Experts of a small language model.
Training: a variant of Muon for the experts, 317M tokens.
Below are experts of layer 4 (counted from 0) of a mixture-of-experts language model. Rows are named router (the router's row for the expert), gate (a neuron's input weights, with its number), up (a neuron's input weights, with its number), down (a neuron's output weights, with its number) and show model dimensions 0-223. Each number is 128 + 24 x the weight over its row's rms, rounded and kept within 0 to 255. Numbers have three digits each.
Before each expert's rows: a language model's description of what the expert responds to; "raises" lists some tokens whose logits its average output raises strongly, later layers aside. This comes from a sample of Wikipedia text that the model never trained on.

# expert 7
What it handles: Name-internal subwords
raises: "inomial", "eb", "over", "ries", " total"
router:116098123134108135138149162127088109134143138136078142114084100082142093101160120151122117174136116129104115104162154110164120121141098149121132120118119097134118081153133162116148113172111097104144090142143096153137117101129131150116149127128097131126102131139145164091105115100108126127169093155105121086084110104143166092087124167134169107138126100111151147145073158118142138095117136150155159148114165094144132128096155126127161159099154161089115114100095110092109144124108139139148132109120095162154096120153097176088146121133136099123123089161145116135135143110109128129108119126158149155154158086170135110191145172119117101114123081151134132127167121144112142144108
gate3:139128099167113154126127111140111147114150176122088134127108148115127114126104113182123156165129166166128132120106144097117092138114144155091109112130130113123131126108153115111135107172139112146138125117143102117164097131166098139146132131153113094167097113127178124108138122158146156112100101170113155136130132133142139133129142122098143112105120112112161120131102122107111149158186128161146135107161145092093103108116160156132116140136092149133143129126094094099114122087148105097147145135126086168147122113101133143094165145116113130121141148146102119138173089056140131111129099106182117095144143102121174139190146123121094117082164056153114131106137150171152131172140
up3:118131084082112132155124084164141164129140098107123114086111116133148099131116157169088124124133090109139110161104136084125201141127074140130129174118156083150122117134179132119100149136134133104122137131138204114087097152110139104141175141138133127082159124117148108138122092093130119105135116130095119122111116067152084156121139143132156105158141144144102118120151138143126061113129098113126110111099159138131088124107098103156080093144107102137128122130104108156139155099096135099104127113122151150115111108114151114139106140079100144096150105119096135124099153127122149151137147175104129147108128111145130144119154125101107144111096148133160099137122121169150152119146
down3:117134104140158141135140123156125157155122119142145184107130145134130162138096159130102145139156123070084141128098177107124142123157137114136132137127135114148170149117174119081115156109133124135129119120111163111132119146130143168101096146166146120105121084114083107153189114119094116115129154156117113123136114115125086165117169146143109107134126123140111165176117144124138123136114130167135136148125154121076133110158124123074159096128189132148177135116114147091143127136108159116119161102151131172143138151136165159148144148121124184164125067126124119111130119160131094100107063135113117130084161135122101133136136115128130153095102144091085124110165114113152109173135
gate4:110125184119097138082173126115104120154168067124124141191116128148134148122152133138125116151125121134128126145130111089114114123111173135117099166072132131115102143137081107116154145144105125136149088144111096143138187117118114116121095136110101150114104130096124156113118100087078171138145122119130114161143094173114143100100186185134124140103075110116131119129119113118126166107101153144139115176135134126106109099093168122138114151136095152125133155146109130119104090153159152159144102121154073144161106130167141070122135123153166115127131127114126087162139109133098080160131120126148131134111114151152168137114128109125097134147122124151104141124095140119102145138097
up4:123158146078127096152123122135123123114154113135154139154164137126120127134122123151124131145179143088123122132119118103137095144143115125086136162143131116141121133151081132126188169181117177114168118110111118140135138141098097078149172155119108117090134127118162180084114137132126116087112115083105087170170155163131170121151100123111130139115141115114121155100123125141132117143171131121113125152125168160143149126095146120124138130105130117176153139112138133157111082116147136135173120105151150087196111141134153119118105136149136116125123176127120112124097155109174159084166130150189152135157161109116194157083116118131122147137127107138138151126111150127122135111109
down4:164115122114163120132106116099109103133139105123101120151151141114125103096096173123168148171135123079104105121146141112112104122111109067159114131155140122102132118121110098142145134118148133107125136123133109133072110161117131135120133149101117106105134173139133169100119138150158134089150101121136154116130103112104163099134097195131119133121136142126105114097107132142123094123185090108147129126146144176185113165134175150069137120113139152126150113110140093162116095169105095121138083129127125148121132123073152155107108148131102147152134099144124109088141100134050135163134137140118146115135152103176150121086149103147137116174149174139088132130127108125096122109139
gate5:136115083143097103152111103115079090141128126125119146123129119124137074117163123173128152131124137152130147117153126105115146099127145130128109150128110123162133131093156135129159121126102061076140076141086138124076140104129120100082188140119159136107088144096133094117156142127128168108083111097119131138091131073111147090138108133115116124104124080151104139125107176116124144117138112163106140127136114127142103119131143139114093090110084114105096126118156143113110106090122094100126104104124147106148122108118115132148140124112084099082120154092107133165146105086087132140109101177138155161156107144114125133123138102142176069156109113108134137088116142132110138113094
up5:135139130115105136132147130168093153122122124145095166167147091139138124120135087118127143160168127178089119117112099114118140129073095132184142103142153136121138138133133165129160102080099088134147133118130148127116120131118108185140121129184140106105140128133143112230119123105119095179155140121096137124104132105129131129124145107109156164137142114153165135116146130143156171116125139137106134139129132150102104109175137135133169147169129133108112111112125141132124115156127097104129146130166098092102149167083125144125121133117162125105131124147122118105139126104154131158162159099139125145054171120146104165110125138107174117117160116126125104063130115134104147095088
down5:131129136152128125156120148110128091098159114142107138136139121144137135127097136119109109105122134128142108165076143127121111116061140115127154118115173145135114136133110183107108114107110114091147097101123101151119108101102132134114108147123178124129161169172059164125128113113148150167141133117114110131088102125126111153103132129135153148108128127162149119118115125152140135102164132121127131138106093138083097110137086149149150173148150101143166128167101145138132118148132115096122106147122124078107167183085177134127110133124145158152170132148144105133159142079162076157146118090132087180128125141151115148135142098098114149122117146151098093073148123085134125131076
gate6:070127154114150140128130164116104108144106093170113144098148090102141145121158155142137128124109124144141108127153118115190165122128135151101114149117099096107138097112132099094149141161138099064104116128161110119161105123147155149101157113122124173126116104125152118143102121090142093152169146150098160128090115119118176138124166132159160130139132118124128124103119114174151152121152099099075153089103124127127123169110130117090103114145109124163177152137116133109125113110131128069182162133108113142105105101141110130104124099129124125129121134165088152119149138133077140122121114152097159152140126125107120118104134149126158097109114069102158140122127151122104150134046
up6:179132124117116096134171099145103155093117112132139078099122118098106108131139150090123151103134146137163154101117115120139173138166144189093113176127114135089111122112083117131152125127086122135126113079118160125200147117149148134121121171121143151130076107117145097148152130134135135115095149112133111107092168091176106131167094109124099117141121162118126121118122111128129114111116135170124141100127144133152165105100128133129141104158101139125144121132130117142134153070146122114141177171143154149118117138113132087156144128142142139141125161124158107131125143155078121135138072165092115098132086136087097169141143115134114131116140139094182132132105148128079157139097
down6:141099120099131126164163088158137120161122140134144131076159102133144140136153160129168101154119110126117183117154129141145162148104121122148116123129130105107132102140060098091169126167117122116119120147135115155166111116121119113051163141120152114100114108134113120157119113076126163160136166106157126144155108099099194142149121110086109106158159113140121135171136140124114124098149101145104082127126093101142120127131160143151160113141121118118127071145181136139076142133146180094152138150136157083111113140139164136147124136121136128109149127142120122145117096139119136124138113170143134119095084142096140144120083099122118110150099140129149164132110084103156127148096
gate7:170109113113127165127110142105126138193104101133087097109111131128094121075116108151112130147146131086124155141143128136110121134114076136115146126155112085132132131170173175166116111116137118088136115135124104136139095128116179124121135126098106148125118095104123198096089158104097109130102091153121142140140135117158147117127119126136077098138129133164140119129139127179083146099112176118160143125123137126109167155123158145139158143124141145145130104161118108131145151136125084112116124148079132122137154093152093158088143135141116101132160125162133076128123081118076134097137079120123149149136134134126112146163159172100115118071112108163114135162132108105138140149108
up7:125130118114128140117117106090147132138119093176142093131114137143118160109157137129081106134140148161118141146127151140131147152117143124138116182105121131152092129119152162135112149129149091145133125158138100104159086114089140113113093168099090174137149075123142144117123150112132150104131129140170103097094138121146120151143137131163115150066115152108110128128149139163127162121136152115153101140115125145146140162120129203178123094126138132117124119122145130135112124156148137108108058117071118129124119148109134148080100145143128094169129145164136134145152102113157152110117145121122105108169156145131180116129118104161103141053139147156098197128141110112123074118131
down7:136121184111116142122170085088149158161076131147124110127128131119117092152147089143122116091146136145051131143145151126113123097118119159166141137123198144110133135148155174163104104133154103138097082142121121120111106118128172089134133096092091097086120091104178172108123125132136144146101128122131119129107149116102133166144116159108090148129157091118138149133115126131152062106136138122144135145139169121094173124114153149133123106147135102113117133130135148132159120167123097121149111085144112116135153085132114113140099156140155108116104118159081111140128085154095144139118110158122136127123139084096118100111134157150103140136090148159140126149095131150151165109124
gate8:133107132138119109148090114109122118144138121125173150096110132140117098135114148150133105146109152098132158084127136113111115131158150117131095119116160124113135118149133128154125142166149141152102108171145090072162121152094202158157137200078131150104126106110144117124110158138157117150141144106090145149089169091127142136151144135139153125144112149138084127155159175123146147112132121150137121150132123112096151156113111144089139099070117143130132104124119124132146138107121124178106124105142159146112124091117106157114090106141145100125152138082086102142069110131080130157129140117116152123117127093119137117106162117079090096057095119132121089126150139161120145126155
up8:105159107182124121119132161132139132147173124130115108120125115168148138113136090152137183095127104153118107168124101140129138086121099157135167111153113181151131118125094133136173157060119107145150133117112148129140154113152129077093146114158125132149134148118130098144111128108110127135124065122130106097134099162137128110080142107121106107132142092122149126129082086144103147104103121144083110098141144143105061103122128100152149145155131131107141098104150139111102113104132118117119140114130138165109101124117133140120141083137140147148121156157125147135130102098186098148098096099104090151153129183181129141155100150149164171138137119125127133153087165113128109102099
down8:079144121103125115127154143129135132122119157144116147103117112083129164133121116146132116165132173106114146155140141125127131126161124144164131122111149109128127146156146130149096136147138108132119141127093138122130139154139165162123171132133088168129085080121168145092164153088108134110136133127112131115094102146128151117125125112155113150105148084107119086118117133155083153159151125143132124146116130069123091151140141115123106123119133170121097138108158070087150125092115119134135094144100130141103125147132107174143113102078138100117122159106140119165136103123117112091133139104154108144079058123112119133137120146116140124153108118185104127197140185077091175121074

# expert 35
What it handles: Surname and name pieces
raises: "e", "es", "lem", "ness", " ", "an"
router:125095129134122129174150150070100096120140160118121139120090087128154107105157125162110122149106116109099106093141120114155159087136104162107119106120083106110120101138162131119121122155088117103131097132135118177142111091133133139109142119192108130109100133118163121117110105083110113117147095153101104110097118109147156113110134163134163106141119110119165154150080151111166190096103146140158152140123143101111124109097152116143148163140129194095119121124078105115113151120116121134144118107113096171165116076116121150116130140143124086121122108155138123135130142119108116139108102118144179159160166092189124125173129149130137147106139099140125145137149116160090148130104
gate1:103111112133122105101159143139142128131157121144120103116116134079111132078120128132140137165160131132116193124109100101130109077124114149127118136121081119154131141103108119091114125137117124110113106154138117130069168131165123121159131149137121190150153120144114137087146146098079153121147123092136140148079139129096126109124168123098126083131134103131182174142127139168135153118127134131128134170119116129132124138161100139139098138116118134146147104147117152106163144056162101125115073094130088159075099107142135172143147127150138145120134122142192122115145124116122115159108139107113145139150089130111153110073112129144104132116148132172190141142118125077102144106129
up1:159060127118127141107135105125123128113156151129155161121119110122131134075124127109175111109164124118127116120095118124129103130116142126114153161110104139138116132136179120096135113149123182163099114170117107120097125110131118125121144135109131133170156096113109111150127123094037145182112160100104102150158149143145184111166114130094154090104137123123179124140149139110125137090114126108137145167146123131131122102140138108139128100088083128130112092089129152117135078112122139132154125147159115117126140125114158085118143121136184116140074155188111161156115141126083181124112110113172121131093102135137128157129124094123130128117147129182152095150135142109143107101120
down1:125081143145152116094148089095163087146131096137185150129137158141119135115125105143109132155092143142091101139117137159129137116172138112141144141124120152112100101094139153110116109067140091187156135134149143129118124113124113166117097156146097117149143110080148154149152097143121156093087151119134074160134136116122094140202127131130133140095104104108153114081150123136144207130128118135110124107123172138095131144105144111111124137120113164108152082106100104155147110120116153161109116115115114106104152158102146178120161118098120100121124121081148145149162151112128139100130138112187114093143130115138093138131107112124131145107153118115156170129109114125141129123167
gate2:088158146158138123120153118128131133109124186121109133173135102090127113141131098104088142115152106160120161110156109105145109154161115135092153087093112126148126139145106110161116131116078157133103107156124138134139148078141142121165134126111128114114115112159136179130083117119089092114166100150121176099100119096156107096122111141120146123131114081119126132138076125132123108136123111124107126079150145171124185137130123121131189134155076164122128160102141132138099170131119161118134136138143156129131145108055102139130157104127117069126119139156146114130101139102084091125167104114124130123120121125119114137119123103131130144092094097133111162114078172158113127086135
up2:113120181166123162144117104154099148129096152108173153109149169105138118114128099126126134102098122141121136104128145141166126159131143122112139085109102133115125148161094161104144173114118138112138099141185129133126108091097108127156112121071147111106111095142165126111123133138124178120093100185159159143118089151140151108118094127109110131134110160125145103130143104129107110115104139138174102194138125143148152128115103159135180148124116115166137078136106127138164148120095148115153107131128110121120126120156133124096100135156145097160130152112104104144203121113157110098120131076148093104152136139092098165080123144141118160176130137150112114123126130139170109121154
down2:139128159094112120118115139088133157136133117110178152138120095098154140137090109122123135097063097158143082063102165117144145136084128167168111168100111159138120142121140134136144146119174094141147098090176189141155071087133114140135112136133159115130139148133135141117176122110146129119133098115144095117138164113112105152110136100148112145094160150107114100145174131168115163146125136144125129146182146107137120138155115122136098122102131136152153086123121130124144159183126154148088112167155123165133133105145147156093142139149129153147107143116127116136172140121120132133111129111126089146128135123115166092125136107150130139136127101129132102110118155091069069141124
gate3:127128159142091158154096088097091118110122113067118139119117128135132079101151133142111115120112150103090182083102146108113188119163123130134105098118096114127097134162119131119164118108092146121116092149140133166105142074108123204115146100166134113118136123161125107152097093104114141132122122140139130117089156105160136066082092120098122103126148117135169141142113165101161173170114112173128145128119130112133168106133126161139128173170119078111102125139110116085145156093153127159117092144126104128161134125108143107162127137093142084130124149116119120118115122113114118179109139122116129115150151120168117130131138129139135153125117126136118115138069128134131136121105
up3:133105140118097147125106061164105091163137112100093151161134137124149067117145154137131119083100124154143104122094133143185178145146129124136155136122139055129138108106132124126135142145149104159100109143166102148125149096146095111160159108087114131119134180117118122156113076135167118142086127117125161154120141105097135158143118134164134136135122150124128131130097086103127132149125133130171118081127098146113097144142164085149138150144107089121128149137134109121101105109118114114137119070123143148126097090115144110130126118121135149153098119108160097130152088120144116104180129131090139137107178094149122157141122135134131083127138121124128073147122145148122092107187
down3:114057094124185158120140127146157137149149100114118127168125086080092079109140088165117138164131144128148164128119161079123132153151151120109129133150130107124120161102120136102094128153086121134118123112131147137150134082141088093126133097165089108142133133146130157162087146157123147115109123107085132097147093115097126129132143133135119130125103116153148106091134079108132101124132176097103133158143173127161132144094108172133115113132150131078100121108129098123131161101105181120143131139128081108139122131119125114144137111154124117118070141125127124173149135118141109094138128130107152170084116095154147108122133102117096108093159151133167104141152135159170131091139
gate4:112122142131110136104180155094110106121162146155107083152087138142171095098118132132144153135158102153112093143128114101162194129161158138122170164108118125103099157108125119112111117117107123146067128160105108155120120113128158124097128163125121112148155076089129189156123129179093138124136136113162097152175086136121144165147158118127101134161149108097118148149102162101140141111108105147099186148113166098136090138100099098156148108134113139141125139141104130117119135123153089128098117107128156123146141091158115102120149106144180133099142100139110088128116130140127103112131169104137144153145125112111116152142145131065133110111102123144112099145137136106161134156130
up4:124163114157125120117131143117102134155128110094089149183129134082145147151137097107121126082156094124146120106142097174178121133139155152142158130108144116167117209133107108158134139121123129150129128170123112142126150112138134133168095122126130138139112131175133142097082123115096149114130165087139089122168099142122142133131160142125075096100122114190138079144125131076132139121142114119095082131119155126095114093132100116145155098120137146120168160143134139093098112117185128120145123144127137151156135102137132122145132065155146111124118144165094089133153137109133142132131140087113093163153173108085132141145158103152128117113156117125119103150103156163143102119146
down4:135122146146123161110136118136105119156126133131119095177115144129075079149119106095143128166099123151161148102113118101104133082077126165155118107144127124107117141129130123136126152130102121089181131098153133154104156096123096113126156157116156165136111143114113116096135168163129141125131111132137103133111079139125149091093128119138081098127118167137132149164175175120164140152170131122152130131097115114119140125154136123059111141145118105126167144171138100089115137158147108110127093097053120102109118139107123118140124128093128131143114152150149116099183133156108134097117131103085126116128152175113122069115148133115137086131113144150112174093145104160101111119135
gate5:136109130110117124128144158093117151194096135136127153132131144077115153163141149161076097121133151068105115105093169095179122135097095121088149107147102159066159160098128099085118153144159139108114153141124153130096123096142116087112125104181090112103132146126140153141151123091120138117122150157131119098112142144144130125114125144143148127113098149178159164128115121132132145125105149130133129123130097128106115147112128125126116134072090153108144102085099126118101119111113177148136129127088093155162127107079115078146157160180105141134156122150112116143153074129130127135119159094122120121163119108159125108143141123111137123142177111112104107132145135131130151137091
up5:087146116119147107124140167151113152148137111158098141140147118092137149126125097145113097147167094119143124145128120129085123146123120138158137134132122117158151127119119129155142137147146091145108176149127075135102153152110090115131132097154111147157116156114092086088112111152134120173126118131139106089144143109117122143106128146152139137132189122088180146115133097088097137109158175121109088138157099103156113175147146122192128123131117119095135116122158131084112125133123139135136131114104123134147125177129127110098129062126112110157130180153111127155090146126128115122129094121126147101096119142177114092109098071155153128145121135167147109096116148135092107056090
down5:129127104147077109168134154115154080126153159156122149134119139121119142186106124150119069149160130080126147118099142110144104167133123090148107172073118126162122108105116150170150134091154114110134151146109150116119130084124148137081086104115135142082140098078133095116127146122161166146123121161109095124095133122109095125097129133140094116134110135097169143112084140168127129139092149131092117149116120131117130125121144168145153109149125097148126125110101131136106086143125140129090128077122126119128138121132117106107143132110063132118179142119142129106126114135163164136130108121135136170152135106095144171143133140117103067082159157152101099127118107159137161092128
gate6:102104116110104117098157144127091152153190138105124121147111087115129137112107124123096166156098104132109095096129125131122105131106113149154122124120136124178151120070145164111081097175140090097124133117131116157141145101114144179107107165163159148119105115175151109110141158108091087102163115129116084117081139157135120122083112163126112124139087123100190118150110115180107098073124119155138165101157148134122142150145141117132118105093127106142137130114113129130138107133110125132185141126163116113159134148131143143114144159163118103088136090149133115107136114083117113137090122087153079149120084167130108143118105123135118129123128148131153125141107108128080147121117
up6:132107094170153088142112095113122147123190115122141120110166142123129116126140109131163155128104181122118136142183140116112128133148125115123095124103106149130137102101151074115099092106112097105134151116126132154118155155126125093106109158126163156102112099096097113104116163121122163108121088116167123152116095180139154131110099126144109142130124156086124146110138157121158137095106077152093097145123137115123092130119162170076132146134107143148149129112143121091104137139128159099115107132131109094138106127114111113166132156077152108094148082135077161142128095129096122134177104092142154132117144133170124155127166101169093144153143173108122137112138110115154096093107
down6:117094112148120132127133138130147131144133167086128149131147124112149119084150128098148169108122137123114105148154132164121105085086132125141126120168172150096156135142127150144103126116182137169141136149086141092107171124113129141125127132180126150105143097136167099091109149134117108202111114117118152147103114113114130146143126100115139107121134075129141100139091145137127130133102127133049068169135125127134144128144109133092093147136139174128141174103138116141121101133123114152100136132133129165084145122127120137110126083088150074143102155117137150116100130169114122174099105067154108108122152150125138103106183134111159132149160165128142100113165137150102117128120

# expert 37
What it handles: Space in tables, lists
raises: "mon", "card", "ter", "ster"
router:121113136143117112152163150102113092139135160135112147121090093129139093116159078147111106160127111100106109114151144112156155108165104143110112099111097115095139085163140133106102099140111127100182096148153118155145108112133147150102133108140111147105094152156182158105100101096112101126162124166110110100107080117157171098103134143145156115147106112120149148142095148129166163100104159157155171153095149102131146111110142105134146145133153162093101104119101072104116171125103147166141143115097105137136119111154107144121147143117110110107122113137144124148141168100112109157100104139170145157160167079155147131140128151131104126112142100147163168146155101149114149102112
gate1:108141176135127093088118148137128104119101084135137137127166138107118107144102158138109117109139120114146133122121127082123125155110149111090141099132165122114133126111117121097136097095111134130165123145105117132161124084134124185092120117148100155130140158122141108133137121074138131105115072140087097116138144132101137097107121109123128121124102104121117145145103099154136163107166164162114158119083095159182140099120159143136073115131159149108161147101095149119122150112162139150159109134189129170094114098164116144158158100126112163118095126199081109133134150123103137165124157140144136170119129119136146108158134117149121136082162106112172137125146135169090158150136
up1:128103093144099139159152131146110151180169169135102142142107096114112113157098129151115176153125172156121097124131136127130102118163118139113173141129098152161119139127147150116157128120142165140106101148183170152124116096126145096172133149157139051107110101157113109129080080183117097137138144123131154140100103102130142100151102188148148113118161145185134146114138141111108155133110169170102121110126141117105113103145093114099161146159132107131114126155128129119140111121090153136142151116150112085130129106127093143119106108113130156132165133109134095124138105132108117138151151124111121144113140138128106162131148160089143089136156146132158067093124114107164095107118
down1:132084105099117135165158123147156115166129100145163146129122087078096139127121121126124123140061150099156139109091138098142111108165090113101140124129102154157130134097149125119131148124171130116120117118110180144114161171135099084088136127125168054132120068126080106104137155133149120142077132101127140124120098111118173144145132141110153109096138135137135138125117124157092138143144130163163063157145124085107128119105135131127116146123123143149139122158154133101106115132093108122128202103096093115151141113100107098143136130157162119131141113117165110157087123150126117113124169155108113134168121170129112108129156137165142117143118177125090133139111108110136128119114
gate2:150124163122144095139109129142155151149086118142087093113159078155132129105149134141146146149101109147125173152123117099190162087160117125124150130133149151143123144130152131128123088153133120145134100173168126117173105129155120095163123127194123151084077109103143151140126110163090115095163128126138128102168128116108145164139103163122129097124139114092116144135063097132146139158121116134088127118148123097136159089149167103145149126104133114133149132139150108105133127092117111185172152104133080117157141109143117156129135139122119157088146086083160104136139100132131169113163159118102150112135116104117097118136148130119137141139065112120142150124136094133089124135139
up2:127146183115082138136146156085105117120107122140173164105129148124128117171107118091113101101113149122112138118167143115139112142099086127117093100159124074118161138144134123126132138100069114170149169141101154137145137150111140133112119106106160134125137142134083094061110157100156110119101129097154124123103090096158112136144159116154118129125117140147150146148166159084143096111140083161156103155182134127098158145121089111152174152128126162098063130141120119128127115141132151074100130135145146140107106110146128161122154146150135148140135113137112109120125130126140113141104094132133103111130100157113147109183097156116151127108162133158139152148085072137129117112119
down2:119150123141150122099149179097097068094109141152120129177087111135179130174130123131102152137093159115107112140165136154120101138123099115115126113154130104166151118170109104101094129165122157158121127127128111095138126139129159100133102155121128141113116113148142079080118095102139088124083095100128150127138104138130111128111107121109134142120091069143147149172103146155166128148102136107102121171132139128135105114120168160114145115126124127067073111151142109133159137115139130102110138093111111133131135120120142138144141132127110097137165190117133170143137125131088104148159046112123115142132117108107129186146121106146103121082127140119150129125099151116157093139128
gate3:092131145148135121112147148135145125164143099096096129133161118085126115086151093133102070093158155125129130145146162130130147148111127157145134151115146115121112104140164135141094082121178111102101111127138085155118093102110084115144085139173105116101122125130129177160123134174133159130080104122137149147104135116131089122140153153141129168124118128081127114133124108100156138117125135134106167156100138150159149118097138116124093079111122108108102134125112108117168144069145117117134141119149117129192129116149146093088178113094110143136096141161125095145096104100153139136137108154139089130160078130170157141181131124146127134096128156139141155098175113118114136118113
up3:121111107134107165139136149146102160146151154158131102123152135106122149152113141146127129140099127133095142122133123154131127091147094104096108117096163131145144078086149144169131136134110168128163099132115130157125112176104148140103167126154126136139156133131166103113156089157111140117129105137126147129117114128112158117132146117173160081092142109157148141108157120144113139104109151152165109158203107122110120100126136114151172197131122144134114151125157141180102138179081125126137145130108145116068124143104136164137100094154103135118168117116164132115140112133123102141098137098149148132116161085125095129151148123141142151147103161141099164075089098115074117157107
down3:123182134168095117127098125095104139155151087165131131144125140154109169169132111129104155164132125137161136133154136117142152099120086068131166153103139166143187149116120099124134139121134153158095098159143150145113158124167110163118168151143100128141134120123092154115130129136087114100079128119123131120087116122123108108114133121116118099129143116179117097152121160151138150072135119151130128125142139129119136086131143099135147176154120181097109136122126102129079122192163134124137099122127140136126105136149128105120146115135144137087114123119143104103173089112138093134092163105147148112115134116157123167143118138120136104160116125108111192054126111170117136152120
gate4:133142149179153148095141124151133129143169143141137145169124162137142089122108112114108172113173134133139101120165131117128102104127131116132115135132142106119111128142167085163125072106159096131134084161165115145125141136093142150123170094168107147093157140185162118142077092095128113142090119110142179078171123124143085133125113113126134141168117097134116147145095146114125169132102161123139126140123112141171160100134113144150124137181120160126150115140100145139141143091129182170122104146128120144119119123125141158108151134133118116118101140159123125125149066097129101141064125119113126134172125127134151117180154163132116154080111115109129130088096138158131123130148
up4:132132154148109129100074100133123142148129139085141119163144077130129099101137100126110144106130110104135117110147170075104142147095130077124176144141127140159119120111150112139161117096171084120108132121139159113136133139150119128154148109191133144082150147143121122099143175137112125167107128119106130131113150139099138160099076099131172134112150156132094132132113120107134126130127105158118124084126114151144149118141127168144101115196160120164105103097069112120117138124139104138142096139108188131078124117124108109141112133075161128145076120152151148129133147124158126145107151135184118101089137138127163089126118114170100147125121140113172157092128117132133126090134
down4:168153172116094125139098110090121156129124120089126082132141096143137125133130077118151105130086103108131140108120177134107124188117141135124137119121115174145154126132128113106148155128136122135077164078120112131134183157150172134099100143125139115142125157132099105124128107118116167097125139130096125113092128134100160132129084115095134134117143119166131115118097132102118123151123112106134149145119117118068149152125115122114107118129137078157132147161121102137138124130083124146115110092135161137143154145120170171124093112105121162134109154095156151153127128137130158152083121134117139108129128129180143088091128085151072064097133113136168064122098184127122134124144
gate5:132145103110129131129142130088117155139151145153138178072102143082110139122111085131087096127134144150130116138087144111111140120129124148134123128097075143089107132142147105140121119190130105107108143095146106125159121123155107167146174115121120095076110136148141109115113086096108104144102142112130149071135147167177127118149140138158115089120093096130139125133097133155074119111116133107159124111128193138146133124137142164116080127124159140111146121097127152117140189115106164146141114127156119123119136139154113129109145140155120130163081149120119143126153122169161169121151099119151127097135177160169147138157125122146106146099123102161139153064134102145096127128102
up5:107119105135156148133157166075081124090111176117097126130121098142134106119110151129146148145147104123111082109172162179131138185142106146129116112116138118084096125144160097113142122125127131163158158168109105075145124142132113129103097134100132129119146146098165126140102148132115171113133142118140112124117144109125125148135117182129155150130114148105171145117119163164155128128072066098132149129168120119111126116125107109161173076120149133141125092139111128121126112114090135115136104133141105163139156143153148115162130129111177142124174105153160142140125110104087122145107137145105157141129119157157094130131127143119158127172099157112100103166068157151171114111153
down5:126159140140176127094116114101082118108119134114150112181146164143127117126134126114134118088138164084123146118136107156171102129148107156128103088104126182138124129109102064072124119119106139115146144139142117151124107146134140155106156134128165138090181141095152118143107056106094120170144083108123176110100137099096186142130137114140139152155107114077128123163120139133165077151173122136117134104097115099131160141093121131163156113123131148160134141152113145108082157103136135135120116170158135112128132121153134117122161132137148140130157103151131107088163143131098126150138128135140116110125185131139148101104139118116137147120109133099151101136090121152166133084101
gate6:129102143109158126129155129119075063168123128122143156119137120089131127127138101152110124076109111136108126114159141092124136121145110101141127117155162118126102097111141095103115129113111121077105087136110104140133100110061131173101087078121108132126091136133118090134113100114132161123140111162112191102130117162129105139169161122153146145146139100167153133113133120096115155066100084172146145138124128118130144117105120155107147117102115147101146123126061186146104141134121094130113141133108130144159130134133151184150141088135124111094134129094133098119157125126103147116128112121158112106160105118150108083121101152175117164100131133141097099145117130165119151107103
up6:170131121141096114108127077158115130147135137125138163161126144118144135066163113134095096169087092122161106122119113116149105093146123115141137095100114104123141143118126123150129109142137136086128119128167111097122133159142133117121156188209112129134157119122125106144127129151132118147147123143147114145156145129089134102098153080106132125094116175115091094131121098137135156109158147127139115124068126110165116137141138172095093118109139153173123115127152169158145142112160117190108153114160120125116104130087078148139144142086132105125139129150104137133099128138115108090113169122139139075095146117113141124142099163108163137092142156100122166088157084103129123115131
down6:119111110135072148117137110135115114161144138134131120113115148104160139099068074116127146138159108112100113108125111143180120146138132124129139100163152150127115119112105173162145115123105148097108095124096134104129169157139135145115129139154100086189111133114121102144124167120119145099108137126109095056128155127162122099096093079135119102106127130085102122147111108089108146128133114156137138109126125115131126139110136193149103134106122157165122137129121118117148136129102120085137117132133164123130113121139141083139087115206134126131147127145137130162116114162187176103126164119146127091103126117150111131103140136164149065144138111142105171127131153127160175146170